config.yaml
moe_layers: [0, 1, 2, 3, 4, 5, 6, 7, 8, 9]
router_score: "sigmoid"
positions: "learned+rope"
rope_fraction: 0.75
tie_embeddings: false
init: "normal"
init_std_up: 0.0395
warmup_steps: 58
decay_fraction: 0.935
batch_tokens: 65536
steps: 6176
Below are experts of layer 4 (counted from 0) of a mixture-of-experts language model. Rows are named router (the router's row for the expert), down (a neuron's output weights, with its number) and show model dimensions 0-159. Each number is 500 + 25 x the weight over its row's rms, rounded and kept within 0 to 999. Numbers have three digits each.
After each expert's rows: "raises" lists some tokens whose logits its average output raises strongly, later layers aside. This comes from a sample of Wikipedia text that the model never trained on.

# expert 21
router:507508531489483497458471474547493493489490460522488458468470481504485522501502482498523456491476493516492555492485488529571529522507478490490535518490511497495524514489479481486478477502493524442499508517523478493523511484484513489542557529485484513513551497528486548495495484481497523534522546509468477510495460549571514478484492523488511526462528484485500504524489472509473456528490481489470504496481476493523436456495530497503487520494494442506491491532530491476510499560494515
down0:500487520528479456491492461473494526491520496493485507498520464510484505505535504488482469489512519472520505480539509525524496542488519515495465495503510518466493531476514557504528482513492460496510562527501503486490506470485493545549530478510468542505474553489529511505495514528505480476537448498474518461492542516479476475470510466480530513506500522456546529541498493492523515487441485541462490514499548533478545457524528517479536500453494495506533489504537498485516505488543500
raises: "anton", "ot", "ent", "ons", "ort", "rist"

# expert 63
router:468505531517488498504495468519525569510520477485515476458475526491540476549490502468496483487503452532477567509512505529553520528526449479499529506520506495523521472485472494498501467490491479460507521512518505499530536492435532475519515534526499518495523500498526532485469502472513519497486528498526489524458481486548545473491511492494492487486491468512493525524477500539508516531454478485455497566505506465491491492528511539486524526502481476497495473484482520472503542521459507
down0:558557540453474488507475497536536504510506506475436509517464507504489498522496491472484490536533493427515500481505533486497480516553531543489468515482487514495504489487460475489505513481492489511493510474545475517491488477543522460519512488490480511521508477489508493509503502490494476488494479546465501503507551490503520489495524500518512498500508451527478489490527504549493524503468488513469502530518467575514445504473492501501523499487486509516496548516512521500509521451475425
raises: " ", " The", " List", " D", " L", " G"

# expert 0
router:547494490493447503452506479529517467445491527512530501471514510470515523524493498504535501476473479535536560484539490516497531527497488472492515494483517517455504480480436460495497501497510531481471532502489518447542486499459544464506501529476512512505522477480474533504490494484502514505506552524502508518474489487497522483492472529493490531483491475535533534498512521473517503523523495487488512510498484477487464483482519535537467525432467483482480467514550474504522491548467510
down0:449515489531507507520515546566520444489517516466513472483478531499492499519470495482470481513498496515501523484532551509466508485483540477512483548520469447469536513484474496499552479488533506491466481534487500551479473509480458541517504497471481535510483522530516505506511478518501493476474453509534463492512501502502509526524484474515542485487538485490522454538508510498497483490503505454482492518468486512501479529503571491520476502526459511472532509464517510519494502535473475
raises: "1", "2", "S", "E", "3", "I"

# expert 51
router:500505505490490472470504462568516522483496494496539501485478502504506506503452420492523482450528490535482546497503491518533530489540492476501514505506550457490545501459460496523497488497481533486511534519472501475504492481476522497499490527496539506513471513543447470470510481466514490543488541517500524532502467505519502471531473506546485530479485469482506492515470515511461470523480528516479519543508503521502485493472517548509502534467496464468534471512510503501552510514483520
down0:505472515471551497513492518449497529540485516490471472482486503522509484506505511524484481516499500507478514561467504544496495515495484562461509492530482477516497481527487492525494461460491542459481466473447496496507543531497490503487492519439521540490534518493478501473541489455497515506502554496509532496500503491475508521516552484513498535444504497505516497466501475480512482495482505499526480481505506545527478466519489480482481489509515499558436526540513516550503460482481507
raises: "ency", "2", "4", "1", "ations", "ate"

# expert 29
router:532496545489504494473485484523528514481507492505480520464484516500492494477497462494544504455510479513490519498500543510591501494508464513469510521469518496495526463464477482530504509524474513469461507504477510471551500499480503449519540518520520554498550511543489504464500531485480538514528538530472506494483489505500534500505531492489513553490536495527494498500496507519454499520488463492504508514514494524492492491527523556496479526461470442532497459523509452494532486540506502
down5:515489511499544466516533463500470515531460533469539458484522465477520482486491493497477495509479531564500517519489526503469460496527528508519502472531495502463488488498457476504469513486525495501514492499528536529519521494490475470493489487513474460528557515504513502472522510480489532535535512490481515500502472508515496519495470532480521476584533468490515512504468525466476478543492520531505508482521489485538549524482486508529517531510558505474512554535521530505487532524513487
raises: "a", "arn", "k", "m", "cha"

# expert 40
router:564519519480467442490512481516474510477472469525519486467458500484512500522488471501540505451506477522477516469493500508556546491532487479484521524532504475517535511470485444523510506510467530469485477504504544461506483493481518501526488505472537522513539520534498519463475510491552526510527529528502501525443480506519528490514494533485492527502531515515491493502472518482478510512496479500453511489488489525457490488480492507546452489510469479498518444505493480510544538534480525
down5:506544496482513467501476509478484501423504488503463525505476496516474481492513484541526481489509500529510471477536542477500514503478519517496521492493528485469489472495526496489494451492453505472511486513527535503458521565487503480499531452494506524497485507496493483503488471501446515497511534502535505473552520497533479541442512536462508528478495515527456508530472486515512476491477508501538441474486470471503512515502507483455504523502528537504453474478503446543525486500515480
raises: ".", "ites", "ulation", "iences", ";", "ulations"

# expert 17
router:499553520468468468498505490529556525454488494535521496484457506474487467528493493505534485440480468529476551519525513540511483527510471489468504504528512482513493517467452489519489497521452509481469505520500522460513516469484510483527490531545513535493521506513504504498487517445512538541521512500462515532486470532495516484499511488454507493519492476492475497490475498484484477529461483515499533523466516495496489504494531496508437525525485465478485443531497517479527557519475486
down0:525495472514497528513506481523515549523536490521525484487487505481503513496493507496491533508488458456532497473481514446503453515471489526442491510522486523524499500471491524501506532479504479566523507487491484471456501523542507498466527527510503513532473489495484529528497469514467545509501487527474508526497523496448492550480529535490521490535480494467482507511508467492476507526519495509477500489500501520557533504554535496512476459465532525496502516539557539531494477436492487
raises: ",", "ictional", " he"

# expert 15
router:509510490514461481492504486527480508456506469534478467474488482488480484511456488519505474471484452511482512498516496500547527527534478461484524523519499506507527495450460479499473471480514498490467516522507536516516514458468530501505492505524536518471542500515506494515479498485505483490529555490472492501458464491547544468504476539500511516493521431499507498486531500505500489523462507420457462495500529531501471503475499499534459525478477489483461504540497494542533501539471516
down0:566514541527519527518548504510556513446482474517505477490518484495505500519475515479495466533480497509469533481472529516489523542512483509516493516527483514490455561498516482488489525485460500498501537532473481455508494497521500484497518541546488516459507499483465469491496504489514450505527521519517473512502504534515500487490496510488511507506488534482488486448457502461534503490510507561484509535446496463548469518534497483474517461498537514469534486504544492497525501526480530
raises: "1", "3", "ter", "2", "0", "4"